From a checkpoint of a small mixture-of-experts model trained on Wikipedia.
Size: 14 layers, width 128, vocabulary 1024, 16.8M parameters.
Experts: 128 squared ReLU neurons an expert, a softmax router.
Training: a variant of Adam for the experts, 6214 steps.
Below are experts of layer 8 (counted from 0) of a mixture-of-experts language model. Rows are named router (the router's row for the expert), up (a neuron's input weights, with its number) and show model dimensions 64-95. Each number is 500 + 40 x the weight over its row's rms, rounded and kept within 0 to 999. Numbers have three digits each.
Before each expert's rows: a language model's description of what the expert responds to. This comes from a sample of Wikipedia text that the model never trained on.

# expert 21
Description: Mid-word syllables like and
router:469541496515541622581509486528456498495536554440519497442485487460578529465517493450534418546527
up0:459541446527497526543503499494540481434530494432637470507499518477444536478589525430519514493512
up1:538503532597511505460547509512498516515460518450567481515491512523504507512523478494509457480510
up2:541511509512500516501486431489490516533473414541483474474540511489441501521515447415576483459491
up3:433516504499530539486524463520526452467521480482530496451512472446518535429531476520529474539489
up4:560554500456469462554525486485523428496557446392530442519519542540461490528588523480538485480497
up5:486444473492489519493548462522468447549505458469529482474459467472482563470496592549527434441538
up6:410540502521483539564495566520449566498534471454562479478474505452465523474510461492477506504488
up7:517494503519518524473470489549517503495499565489461464497454458481477491518464521542492412561544
up8:466474525486523540545590546465529467507493488429487521514546481471518496488463569544516448519450
up9:578503548590583517510515470438548491466532511455529448515497467534491482512552436483495511419536
up10:553554560500443463497540474467453498534542495438491496499546492394500532459451543491471467530464
up11:549511502554463481549504448470486540503517504520493533545437503477467517464583521512503417530586
up12:535571446526565555428579502483535514583536496528553442623555523504552580410505494469484533494533
up13:517553488520543512554455453470514460588489531500450497473484485511528512508558493395465504481575
up14:473580539553542511473467459470547529496450480451525513498506518523525548456571529483534479471598
up15:420542453526521472453553460503530553479512548510530473496588512504513501448528463515438451478504
up16:518522469586512550574484489450461528578453527504455491508474497456570463461543504393573474527458
up17:469551491501519505536553417499459518512568489463590481526512487437430500423601513421448459493509
up18:500552497486480492548545490493502527507385495480482496530461573499566522504447543499527459545528
up19:469503421488465463468470486524524595427477552530569494491428549470547484516539454543525408473538
up20:465589564485512501475492546461600473461522501419442417525502501519554448502483504519467424460502
up21:449550513557578540522525433533492517499495524400512470552456602490479492481487512515508459484585
up22:537517463500493592427515402505441459502573480521466432543472524444509548483508476515509499467479
up23:510510538506518594511478433449539458473479557499493504438568540463447550498515506493500484495472
up24:483560433533496466501438504552530492476483490457490483490469517438532463500487514591511488448554
up25:431469441557488563486553509522544531503511560469524518527483539453555545504510439495476469501508
up26:447528487537492593475504493407560486521572505423519503490578460497541467474540586504473480514487
up27:496535504502519489528500402538475453507450472420483443523501562548470450512484460446533486491575
up28:537552509559525501512576457480476523501480524458549488467519511495466569562523541541484485525469
up29:457482525508514521455517444489527484485539585478529447481495600496505507513511541469462429551498
up30:448507447546475561452592462577495546464486523556549446480534510473487547446472559472546417531537
up31:432607555536432488563506467449488435475483446465519501492496526390538483494465489559536495500525
up32:467577552450534518511493430472476459537474567471566492521500509549584474451485496412542497536514
up33:567459501473569483533518552555509444475514523475554458563548504517481471556509454439533528529469
up34:499537534600462590522497466506500475539505511508485447479538512507558539500440470449455447468538
up35:554501456570480524502522499521477446487551586518597490487485475521538464509531428417549476480521
up36:448512427580542518510486440412479526503406500444495475466494558471538395462476474499540511493531
up37:564554477513566575501511430471447464462531544478457459524515470511538450467519456439529512503572
up38:560480497513429564544487526532482537472474520520469511481485469430547428497473453510450477589534
up39:569507486450507508465562516489526528511568480465545399515633515459490535491429545530559535477450
up40:527517469509558439504489485564461490490502472486505481486483419523534532452574454537452530404533
up41:450499550515520526478485462531575508499492516420563471549525558458454467475513493393476508423490
up42:500578473461530529479442549483575504518477549495459484521531482517530475508499444560477484517580
up43:500499452539482533510569565460509518462507483492452510524476565567426552406511488534506409531545
up44:454536508514564593494496520527589523531487542507551529481514565531556588473553498473465500551453
up45:475416467493480558491505537543456464432546564478508501523488470504496424456480432482468559523490
up46:459496504472490537516499504511519529490459530537468518478499499505572469497492555476565532515486
up47:446489543599433560446536475531491505421474480530516480533490455431469461425460519447516541507520
up48:429510613495510509440540468481556450450419546490456472512499512499476535521533459533597433516479
up49:528448492503531554462559508527463532434530574459533427476507506502480514436496489445476497423563
up50:443474551523519537515495503474558554544551517479488515468551567450487521556523590527506445475497
up51:513483512505502498499582463563484537520479555453500492511494494462507492560548468484473462488497
up52:477444520503542495493476468548454558441544461539584494468522477471493468412494546506484473488545
up53:432479499583499508484475502452539536521500546457501527593485527518529451453480463539488461485596
up54:516468482548466531484452519514501472462513434548527493474484502545505498511519453457543481534480
up55:420429549504533499488438532554518420463553530433508493458507482460465471555527480470470455479468
up56:447497564580547437471509531496561457479524458425464459483491472553495543537530567465461520546521
up57:532514512607502480530541540501487478392509550489570484499499451506548502460507534551487521515460
up58:512447484489489553528503509555440492471523446489533495459468476452490505490512528525531454521513
up59:573556541555454521509604439507553531509480576535510501489499492501504496527497498570532502485471
up60:458569539502521527526448485466553396502515488494510511466430522501476491529576487439423524542533
up61:479511510570520545510464487548512510447557446485512492436490471488486516535581526440457515520474
up62:459535574530544591548494470502513467449521469537495464504521481538556495459488481410530542461510
up63:517449495533493538527505553556485510461495519504452480512525498481532481515544482502544593538435
up64:461481511520477559527506471532581547576504544458547492518495640432534542532500520416413474478480
up65:473458467519583562474494512507514490492511533541499440484536513458476514443447480541500521502509
up66:427552444491540485543488472512438550517457553505552504507497511502473459445523500427435487475529
up67:561497524516489429529512448480475410484482552493566498469469488509397552503547427507541465524486
up68:510479533466468519477527451496519487488486493477456529478464533466612454491517526564519462514493
up69:521543561587441458520499489524465522424498475549532498471482456518396456458501580510567459538607
up70:493499512524499544584445502548488502549488506601496466482519487473556470490444461430582447552516
up71:491522531521480535487519562469493552504483517471571521524513533496516509454492483428497394493509
up72:495536494503537537430533513542498452512528520493572520471511594491543559476483533507574448563444
up73:500525462564466553551499531506477497438568543490519500526441542497542466548526475419464468466569
up74:542557507544497444548508389430444533516511521505570480496424465450540522529563498505498550487519
up75:450472497497460463511540482505510544539468506509627502490472578499525507466573397480503561496450
up76:534490507484523465504569475486564501562543475473618469546459502465499439469515548464493512523479
up77:503563499506532533467532497551498511547439508453471467526481518544472547485457497434559481453530
up78:457510500494506493534485516529522485483507576433565479528500549531562456484519504542520500571500
up79:467455489515504509567491468555467478493526511500451520465499555493544531522526481540473535448566
up80:521511517457544533473566517467543568552552530456485473526560512518459524458551559402477430466557
up81:417474455566506519462509478484500504502561560514491459537413561438526513513502538481476435478468
up82:524431521454520485466539507502470496535470512594536486611457516475496479506551513526474547493505
up83:519582573485443522465522537456511485548519513514440504496506530462502502462461598440521481526501
up84:490504396512542542528444483512557519456500556432540542453498466402531509473464467524508476511566
up85:468555486509485489444493516526481538502486519520505488542559442555489583444475541504518499436450
up86:556453486571527498514574456529472507509539533541504411478486517527565541413453443526495483524546
up87:546465527521545486496518435497428430496526424499467476478544472509506492515466533449486410534568
up88:457500544541435501576583520517502477515415477462534536504558469545588507474488542438516442505572
up89:440550535476420482517520450443465539523472505430446507521490505435492470505459552487472533529467
up90:555488513486540515485519437527559499484522459489508536468459570414523530500515511458525519461483
up91:565543527421523460485592543467434426509533460521481468537541458483494502493482532464508485568492
up92:556491517493504540562545393534462469513476453522454474478550461456496475509432573511503474510501
up93:502514528486493482471505509503461446487480472544486519589473501474527509534469514414460536418445
up94:520450439496532513476529477490477558507445487490525543513552555444482544472510487521471466501524
up95:540430489592550511476543445572507516458526504551533461524474508499456431460501499537534558444536
up96:502467507489499479484476496548440509414503456492460510474537517442489412473554578538503479505607
up97:482578446520569505546502532497581465498475519433492401448515535452433591535515489540526478490540
up98:486615456466475451518521468584580507480436505519472438522472463512493552487463520521586526409453
up99:558513496500446492533459495510483526484533476469523493472474464517543473480514494496491516483525
up100:548462492538473558512587436537487507544410479510462468477542484507569513498472518453520480478544
up101:520527548513499503571464445505460564448557492446546474474472547417556520452411596457479470552479
up102:439548440484546497503520491486524534488406470368484520506533499503421522571568483460595487562516
up103:460543546459496557507471521540541478544483545476483467531479513547518455527512504548475449516451
up104:524511444547514517560519421489450511444461448501584489496486501502550470470449508509451440549493
up105:436559474495563523470564489505495484539470522472504478517515504515473491505580417503410457533462
up106:504500489544475517506496488536443534492478488525553506541497436480419489528519554421504494449504
up107:473543516517485533556441496542529504507467445427458467562480502528514496518489481450520430485592
up108:498470504496431505491562472461498528494511495546581345487526506447595491426475491474536514479477
up109:452501489527486517443482531501487475452458487521519499484491480444567530441447415481526501503462
up110:502494453495580528462501505537464511518498446446468513448454555448456591544451520524488491448475
up111:538465559491502417511547462587486468538409405503510500461493480503508484503499525560533468433445
up112:484506538478539433493524471527590487487479540503521482433467459482487507499500542497532487519544
up113:428486502546440586427505495482458489531546539450539493492512497490530479444529523461507474459560
up114:471483417471569515544540570544454514436469503522552511525533524526479575516507561506511556453551
up115:442500499473528457538507505473629556514517531472518535467559468509424435409504569427563459504519
up116:549530558486435499504575487428448534505430429499560552529508567432520541529522540540564470505487
up117:524519525520525518558499470504441497509538527515454413574492507538547540440426510447480511403525
up118:457510510539543453564533498544594484562494530470518437468567459466476456492625540499524512454438
up119:463481453515501516533485531461400527570481468482449473508499561430595523475490469479514459529587
up120:543518439481508519474531523516496512511536450496485501562564530496420496424481541530488472465499
up121:511537480514564494484509491510525513460521475496521490499459570459428512525518508459455505519486
up122:583490532519541545483512512592516529563438500506528492455468540482528528513473481565512396545562
up123:468523573566587474492510437454532443477566568493524473544524536476533514515491489514497518552457
up124:488523518457523482477539519458513392548476497498489470561505488511456494443493502389552463411493
up125:492440585529528546553489472587406454426514464450535526462453518501537473483542527435493439454544
up126:545509520504495477500482501450516459559482506493540484460502481486552528474583442457548486590524
up127:500504459490536503533541413431518492473508465459465472466452529465516442482485500469476525501455

# expert 22
Description: Inner name syllables
router:484541509515452586511524504497485532466521478432583496551472547447509462448535556454513455455490
up0:481515520502493550427500495459569478506445533484468524496489485396487452529482513509557510553514
up1:510528508501526517533549507497475511507561508426494515427540493532527560473524468468511363526540
up2:506512453518465527460506527536529483521492581539515494515556485519507487470543508555531492450449
up3:475551444540518539551537533567500499547544588552466479558553556451465570449555555476548473465488
up4:494483534459511516484525476438484491437420504521468472520476503472461469475565456520542481430474
up5:560553489491494517514536525468462496444440418510508421477432532445592497539531514478480538525520
up6:473546514606511519479487505504510531473481479455562535537475497469481477465517469418464479479550
up7:498536487492509408461471513522428460446524524459487489518431480482548500540462505487531527497472
up8:526474535521483492478634448467432525512569471465539478495472510427512516464539486448547490530500
up9:386583507507512511509483511455476528507446527401487465496478529506527546492386465485570520442484
up10:479489487550509582520548468540478487491454451488556425494499575477473478484507443467443503529449
up11:536535470462450518461520510477506538464466557372470490486517509412499446497507457467455468478521
up12:458487509515476461417553472514445514493531476433462393473500477539527582488496438490525460530514
up13:462478475519506506443465468510443493506498454442495490506523529502563526448474517478450476526541
up14:494543547543460540507593462474495516567492558431575468465556449546525450510485480468534528501465
up15:467528514474541529490518462482470490516514454451475469514472578471492474447578514452507507487498
up16:522461524477558547589553504534442516468461478448555455507474512448484447465518515440520496489507
up17:522483492532526493500507552518519495418471501370498526543439481529510484451527546483536432488482
up18:497507497446498520508562463535542536524502457537501514382499482515525644496463423497583500557512
up19:492537503471488559505520526442515484489467471476463507485507564538563530522478567524513430549468
up20:444505473505484527545480503491479537477421478511478526542565501458438486386489504526620464509586
up21:522479496547496535551534457491501511498483520532486501549543495438421528521515531589518428487564
up22:533506520506484471543485504482470481465453456485606562501486543475549548490553484541545505484518
up23:529512543533451535472595451537513508513542519499503376577485458544433446508496506509554487489512
up24:504499582530537537581540482442524539478468438475546444491438490447521547511542487496572481461577
up25:474564507500464509506539521519469499413531445467503462508485445554646577508478434466442530511512
up26:495509495480505499552548556578521439420563497462513525531443582461478483389476555497442516476507
up27:457499434538493446495508559524459463519525450484509479540503566459491472511501474498568522467461
up28:522503543485486555479491501489426446456405434430506481453472448539520523499502455516458492495526
up29:495528528489464523461556520494521447507538461492456512551514520442528442532545515466555477521417
up30:541525510513540518416479526513523485429440445495449538466541554523546491525464526398476503524444
up31:453507479537493508494552536480604465483548457473497500529503473499536518484441499564542508431437
up32:451454594561526482450440458421503428477509466527519515536482499458440449528586525448474493481448
up33:505439485496479486460540456496462435504533455448515495453490517459538441543511485429479459492446
up34:350454390540485507533483461475474515520524476473503489525462495483490483550531477489520514525557
up35:508497434474552482560511454504496514548444536497459435521462479468486479459489543476488461482488
up36:492548504483478486476514541501433516524477494450481524510537604410477543496465541440481484517451
up37:510436522505564527467458446480477503510469438445531536442561549476529490449472535402466472493468
up38:513480480488441536530566471458576555483578523480476533545481544463579564461434484546525467502535
up39:511505510497569524544550559523496574499477586496493461518502553553387513516527507452481476527492
up40:452543515544514557533466502576487461427496514460488517440441478424491457514500486432493368558496
up41:466497483543553569413506473529512536447501556469525501516512491500489481467454543499473480512474
up42:513491525463516579521533489521556542475521477433555530539587495497488439439622547436446506454529
up43:454534407528449523509525488442548512477450488443488473543472467456487457434522521427494445473488
up44:512439477528501562511510435502537486516481508417510484465529519437556527433520463403503541476516
up45:470467484473514515487504530500514447484521527454459457491521526503526456475452464454386445518517
up46:451505478513435504521498545590453569528512527493485479505503493561558488565545504493559405498525
up47:480564548482502519442550479522476523543453506523538374504500475534533525493493505477488473548532
up48:531433509543553477472542500486479472491501532466538464449482516493479546430502490482568501506526
up49:442492432525484544426505569548545474447512559508513511520565493483540490451578467492512447463479
up50:498546515498491493523537475544545551509509489471428488549523508511503518546515493491503472466557
up51:493520517490477546507445476518477486561455485549486496437507532438555491547585537552519491462451
up52:466521450472449565568571506550520554541409497489474469510468559476463462468490518478531479492540
up53:477499465518571541468494407446478485406558466478419452395503520538502513476608433476480513519481
up54:512468433578469540500561500502504473464491562504588445496481628544525436544523436431514491480506
up55:539516554508506534493475438525531455491535540457546464473520522492559523484579502458528519548491
up56:460490514435446538486479508478506497456522492498515538534546503489540472491543522480540433491593
up57:490570477455538465449484536463541447459503488523437488532492556432565436448540503478510494476516
up58:555487550478532604533603478471477414502567470498579511505515456497524476471564559451522464497570
up59:505451485539524489524472478463444535453461426535551502555467511515555487400481416443477527544540
up60:520524466489485476529444553489486519481427539472482450462469518480547478457438529515532465450529
up61:434557517510478449506478454504547521496505441522550459513509519509416478439482565471485511503538
up62:537532486505461513518521549551543435540565575494479483504457503490473433529461507487475486504516
up63:500596462488520542523491460491516534549523580424508489421478489472448548471531504469591473415489
up64:507485399457550584508498470544537545517495511536446546451573512450425567464529533515424418512495
up65:511490502591517551455528424425520574483446570449438461460555507470499450443520441464594466408477
up66:492539497571475504519506506523522498465533485447512476490478518541495588545471485532507463472476
up67:452563548500487523473474527512479544491522489461538474540541526541519532429532532503563462467519
up68:465496496505495554509494456507528500407425478501559450562508440504450471538570523484444537483499
up69:449491539517473476541471548549491542501472522465486489450518539428480470489518476476534463447517
up70:390546406540471523471532530446527467430481540517484493568586483522448518457447538553496550471555
up71:506498568521476512434572420508443525492528505486535506513525505506566463463515523474474411460490
up72:482424518481464516556467444511527554503589495530615547516501492428571500528453510464467489546535
up73:454497493543495519414422410557478475492556582502528496463468595438516507576537489411524546452539
up74:491550467527631503552524519454570511516497520481507546471503492500476510477485517486528454503533
up75:537549469547507513481475460505481556484501533509432470506532508503519450456494543478528388555517
up76:533549477489483546540497491534454532522495557544526501505583496498520537480531515509452485469461
up77:456463513507465470501578542488486532485485558425552432553469493517550488420530432569520496468506
up78:485506494511495545565479442551494480485575505426493498499528558531463473477522508504485484475570
up79:502489506485464535503534510446577554538432514510532505446534508487516565479485510566572428523478
up80:462566545509541527606511577551484499509436532423559500481508537504485479442495516485553452469514
up81:536464515442478512533563498441566464508485452435507525509529589450470503511523481455482474588488
up82:487488487639547610514543481507473434444521463527518498530514496456548540449509514514507498505508
up83:487486527484493478513487518462510422483504494443558516520485525495424516543494491499558527510525
up84:483549565562566498558517408509512448498539526420543502487499576518531484511496492423497507485499
up85:408537520580500524516513508476507461413420574524498475552514512465544530423467516533523510483549
up86:408445508503447536532513517496449422527522516508571475518434509491516481477473408528458531519484
up87:523517518498477495484507523428545551454494422521491471491556472488518498455460469533507558541460
up88:532434436560449584560517487552565530492501510417467504524444557453494528479510530512534426439454
up89:475485414500541542473579524590552589497500514491426457571560508529496466509486538460526436466475
up90:508502529479523563486461498538481511445439521394544470465557563440459454479522545419479451426472
up91:512522578473471491493564582527471492524525549444519459512486542459492507544475477501495536461483
up92:562481504509555477570558512561489496515508438456522506577495445478484512445483520485563435591506
up93:466604544489480494499516481509541497444478500408540414572451511496559464502510531514484543499594
up94:456480532521492489482540529491561494476524481472508486543546557509544493561508549438443466562478
up95:467542483514504496491539514553527517456506496483547437554403532434448463490545466503517530470531
up96:436470440456573544577487492535578542431441488516485545504521538481480543562522508426472456513501
up97:535496599518573476484458465515450489568457456485511511416462455435484511513430519463509475514560
up98:537524440539506459460524522477442560487418573502579446522453528493421640468523554495446521466504
up99:448499444568445438473479526518561531540513454445568494486430558462593549530558504463504436506566
up100:481567456548536511527431518516530516454534497457498448469466523529535500490594514541469488463541
up101:528479502437479458521524518536556526442468512515417505501514489467504439513475506539486481575502
up102:372488541543489523491512559525569507531511511423493511574403576516554514490442504478452437558492
up103:522510488496523518542557477528489535466489537466479477462513527484508502430554530507454498458462
up104:483528572475474540491510511469484531488458495484517509474449569492504486558624533392450458514518
up105:535504441546542503495498449596478526480448422409544511541573566525551479451576470428542477546465
up106:461545468454450531565481472476505482487467491502581500504513481538547603473419506482506412506539
up107:401487548507440554449498541484515509503522611498441480514578503535517510504414461480545456474471
up108:538431477532449506473438470545461381461511472458511485539559466414554531444501534502478490516492
up109:523489482503447448516536512527519483493559505501522488524586445475388438470496499520603486526460
up110:484503569479487494506482497469548456452428444482449481497576584485472473527487505528539551488532
up111:534549534498468484472483419430474522533458484517542503475471536424466503479487540489505431480593
up112:530555510506475460489499499525531472468551509484431413517589453491551502477463556543564463486516
up113:511499453605438531541522498536446546511453464449554505489417565515549488481537484526559427550526
up114:498459467492509446493511461432506524452514452436563551493572479487561464402494534550556523534562
up115:519495591541448560553551499545510578445503494485540501513565517553430477449503531559538416531559
up116:508458469506498504551517547553510543458539562526495443549471449562458511499528471468517540528472
up117:434526521491536460507502482519567426506575561538575515486514445503473543489433557477470398476490
up118:547492507503480529441435416495432553424521457461547473455483466444589465501565555540475487498574
up119:521510557615484527524508407520465577467556519492525357491507451530499569505559516493514462557532
up120:412459513567474506480453426553505460447503495529501487485478572477532458474404504516404539492488
up121:467517463507544538448499545511559515492534478541520477481534572481494563380508456494511440512501
up122:510493510483571492520534509444436503444511523511519474436461515499423543454405494468555414501516
up123:522533486492502592494551439485516574553553463510477521517454536404455510528505488519444453554480
up124:447494548591490480480505511475534563470513496472492466532563518454500469538492506492444468473497
up125:462461573579478489527495473559524447493526485506576511431563427517471508526516504513538504451529
up126:586495492515464511459547517457532484472543491486602519546508529476432443431485495407501500490489
up127:490552500568546468485540535508564500509487452450502485487461469464527473435501512519525496427474